Experts of a small language model.
Size: 8 layers, width 448, vocabulary 16384.
Experts: 224 SwiGLU neurons an expert, 3 picks a token.
Below are experts of layer 3 (counted from 0) of a mixture-of-experts language model. Rows are named router (the router's row for the expert), gate (a neuron's input weights, with its number), up (a neuron's input weights, with its number) and show model dimensions 336-447. Each number is 500 + 25 x the weight over its row's rms, rounded and kept within 0 to 999. Numbers have three digits each.
Before each expert's rows: "comes after" lists some tokens at least twice as common just before its tokens as in all text. This comes from a sample of Wikipedia text that the model never trained on. Tokens count by the router's weight.

# expert 12
comes after: " of", " in", " to", " and", " with", " for"
router:465543533522491513491485524476526514496493518482514461473470511532446532523505514503534521517530500513501484504503459483525529511472513508518465521504485480492458537513492507496536566490518475519508480462474483505486519478493488470516571518473501531497480478480446541512473457496526509497477490479541503510539499485549494509521518474524
gate4:481506486470521461491464492503507483484501512476523501515499460509494501494497476526550492535504492466575500495492480503529472520523547495505434528521519451543514512489473527478513522531501499497504574508507526493479490493505502496476488502486465479521537431497465512471528499496528424488542530523487513533490522501510532514478512519500
up4:479502515488498552482520477544508530486492494501510498541459504498502481498535511506451498454526485471494537473500503492477544490506456524507453460462522510483487466550496430488509498512495494508456479485476486518444502465534516533499533493506513483530509512511512489536484478532508464459494460514465518521494492493500481511519496520473
gate5:497522515499536515506489472508522482481504569508498520472474513581526498486488505569556502480516518486521486486525485507479477496531478529524504492483520469531491512528479504429520486500461482498494483497489529531460475490507509507500485506451533511491528523488484466520524497500497510494462518522485493462507503507490525505504499507475
up5:460492514472519513464512468490505503494515508456516542494511475485492507490451521482436462458445504514487491488505492518483513539502521488511502494500487483516477471459537492537504500505535521476564506461508461478550541481534511478496498522554517474478517502506515471466492501485535520513498492445497463526502527476463476515470459481526
gate6:511491474470507454492490520503484524519491519520466508527484484517521510516505482475514489458472515493518491493500477506486493463509475487495517434516503502523462460440462476472461478494514457513484514520502474536534511482478511492486518477476497494543525490519536495545473512467521445491499470462479495525553541491461497485505506472524
up6:503496532458494452554470516485434544492521436515516500500499497495501476534470488514508459460506480469526488488480491481462501497478475458471476492506469553535538495459532467478474508502505475486500473479474453556529527501441493486473527499527491484504518503492514493499490491496524467496498499469490491514518490535432526485510479498471
gate7:485513475511479489525496525493508501484477457483510416485503527466474465490465520513531478514478464465522509498466473470531494504452532514520520489517534479520451502502480510487463481511498495480484480514487501509484509528553487475460543513478514519506483527498510537494523482492489502513455540480488515535522487524492489508495464529468
up7:530496470496470480515523443484554509486473483489543469515538512495507511467509508526496513478501462488523499493501474490488531502518465524499503442505494498563491507497437518471512471492545488501512503490518491501463511512525517527502486492488505542503509478503535513443497487509512501465487510452470523508506549496501535566499433475503

# expert 7
comes after: "\n", ".", "==", "===", " ==", "s."
router:445494475514467507539517486497496476525511525545466502456472486503477511515511532534512496491510488486507492522537493421476484501539529537523509483477460502479487483497495495527513519470562528535551528510468517485525500541514490481439532502505542552516521521487518451503474499507481521501491539509498542430485483504456491449506512544477
gate0:483534486538530522501516481501492527527509508482517534518497461502529502504477486499503480492507497526475509541473498495484496481486523496522489474502480508487478424509522516495528523517514485538526482518502475464481536493513523517481450477470465519510497473466527486505517495511481512517494518514487516478526493496464529498517471470546
up0:509467510460484528469496448485477473493493541528474432500522486539472485482477530483516458559490499501497510494538509474505506506470514504490505506525511496509559503507486495505548455461506485481561466499478531518503515503486522423494541553495540491513544500508504462475505497516474525443488509499505473513483483471493482513501482525487
gate1:504534505507520498489507518531522480537491489526481493499506485510493519512485509492563514490471493491477513548507475461520493505550510483508477476501510549473539527505492513492520447461561459520484524485517460501532529517490489473492484452516471479519469538491530510500461447534480518440498510504509471469504432516444478519491470491505
up1:498523525505495490491499514525503498530509479522472502476505492496499525507480501487534503495462481488484502563489478460526497512544515458520466483512480545471534529514510529472525445455552472517491485496517453478529520516485493485497505473517449489523470545487544520529462464522514499455498497492513460500536444517464483527501467509533
gate2:483498528484492494498503506518462507507536497525496526521508451524462485505467484495454524514493536481506493444466499469483495504464476519461502533495488486519511431530494482527528500497536507494498495519511500478487502502490486518521498489476492511527577501486486461532520534478507494537532520499465526523481503497518493516532508518479
up2:492512547513508470497474508561487493571459527472505471500486533506489498482488457499479548490496465492474506457523471501495444489472524494511544473443481548470471525481477428500550511504490508524483484538498519508498530513493472498517506542527509456483477510498503527480486464461498486454530528473469535498487507461529531499502504464497
gate3:502505530514458474490492500496480496529487468490485473502547517489502505505516473515502484513481517525492520465557479494548502519482516546486535499515483493481490534498409504505518506536464487467495469519487463495520505487498498481514518534461520445484559539541502510496483511452466516478497506468513544516475484469487503473477474521495
up3:466480492471480509441475509519486464461543510519520468517547470512502492486520523494490524516534526517513497481518477472509458472492493533488487467463516483517514490512508518486517502491510507512516499536502508516506505470518562489501505498448505529505528529481530507504505498481510500538499542514541517494451521493489507504505530447460

# expert 8
comes after: " |", "|", ":", ";", " /", "′"
router:546493499507516548513494524487540489474524500516514535530499482481497467482519474484498529536470500530563499505452493514517515575471524467508511462527488463512519493491514474441537525470471484524518513504486531470535535511524473492522488527512525515519493487489501482481530500458533527495510492533486512500538528538491485533527559523460
gate0:526492459497531539470474466487482519536556527504529504465520499507550497485532470493513556495472542557516489471560474508519481535456525514477509525542507525502490487489508470466472497472498532499534510507485527490509529467508505528462487509486493489546468499503530497495562495548513498493479518478489493480481468527491454490490497523481
up0:479510533477464454514501531521510490493469497511490472527499482507475500498460542512497432497516484485501519515418549494496513455559461465548513474468488493514518505514471531529532474542456470493473501510516468499518473518514487467542495477512508505452506523506484515501450496447499501520530459507507532513508540471500514516484489490521
gate1:550497507498449563490503486511500532499486490491504503503494463496534471455518503494504530503497520484520507547499498504469472475462539474527489498511496501473514495496502537455501497483489483493486527496479513535494487511504489496491479523494473516473534513515468437523488471461461501506519523480523512483509504516523499463506513523490
up1:556511457520490564493525503490535504498471514490479497505476510508471497484486494490508482529486514486516511543529464482472506511476501457526481525485502509468521523500506506476505492509495583495497522489500508523491516539505494542515481471509463499476452500505500470475532516462500541471503501480491504521526503520518523487493463514494
gate2:516487469491485525557495488520502504503528460572465493505508504514488512479469475510504498544488523513470496492526481507485500466541547503500511480506450530514476522436483474494527470491474496503536488478466524531491452521496478551484490461526514474521518505544479511439530464461478496512492481525524480502491502477550516541513510523502
up2:484509497490527486507565486522497533487542495552494491508506509483501441471517509514495483480544533520522497513472558502500509540528478513443493516504563506509523505523487491509491489525496500459529493523513533472504529496507539531490446493481507535553458487497515468505517537525493486520477475520531497521540508469543495469494504469463
gate3:451483497480510491508502519541480532528505545525495458474515492499531471476511497490481470529516495544483488491494508497474497498512486518491517514527541512519464498534501539494502544481536492479540506483503492501518478484528499552520513474495482488498502501539504479508505429471498533472524513514477497541453507509527502558507502434479
up3:458499466490507502474455475540439524505499530550517451495468505521493501478534503475503469543520517554469478490482517513482493497533512552515543510544530485486486501519503531506492549542523509431510523496522489488504496511524505538518454485490476516468519499488538509526529491475511511487500490470495530513470533487501512558503537453495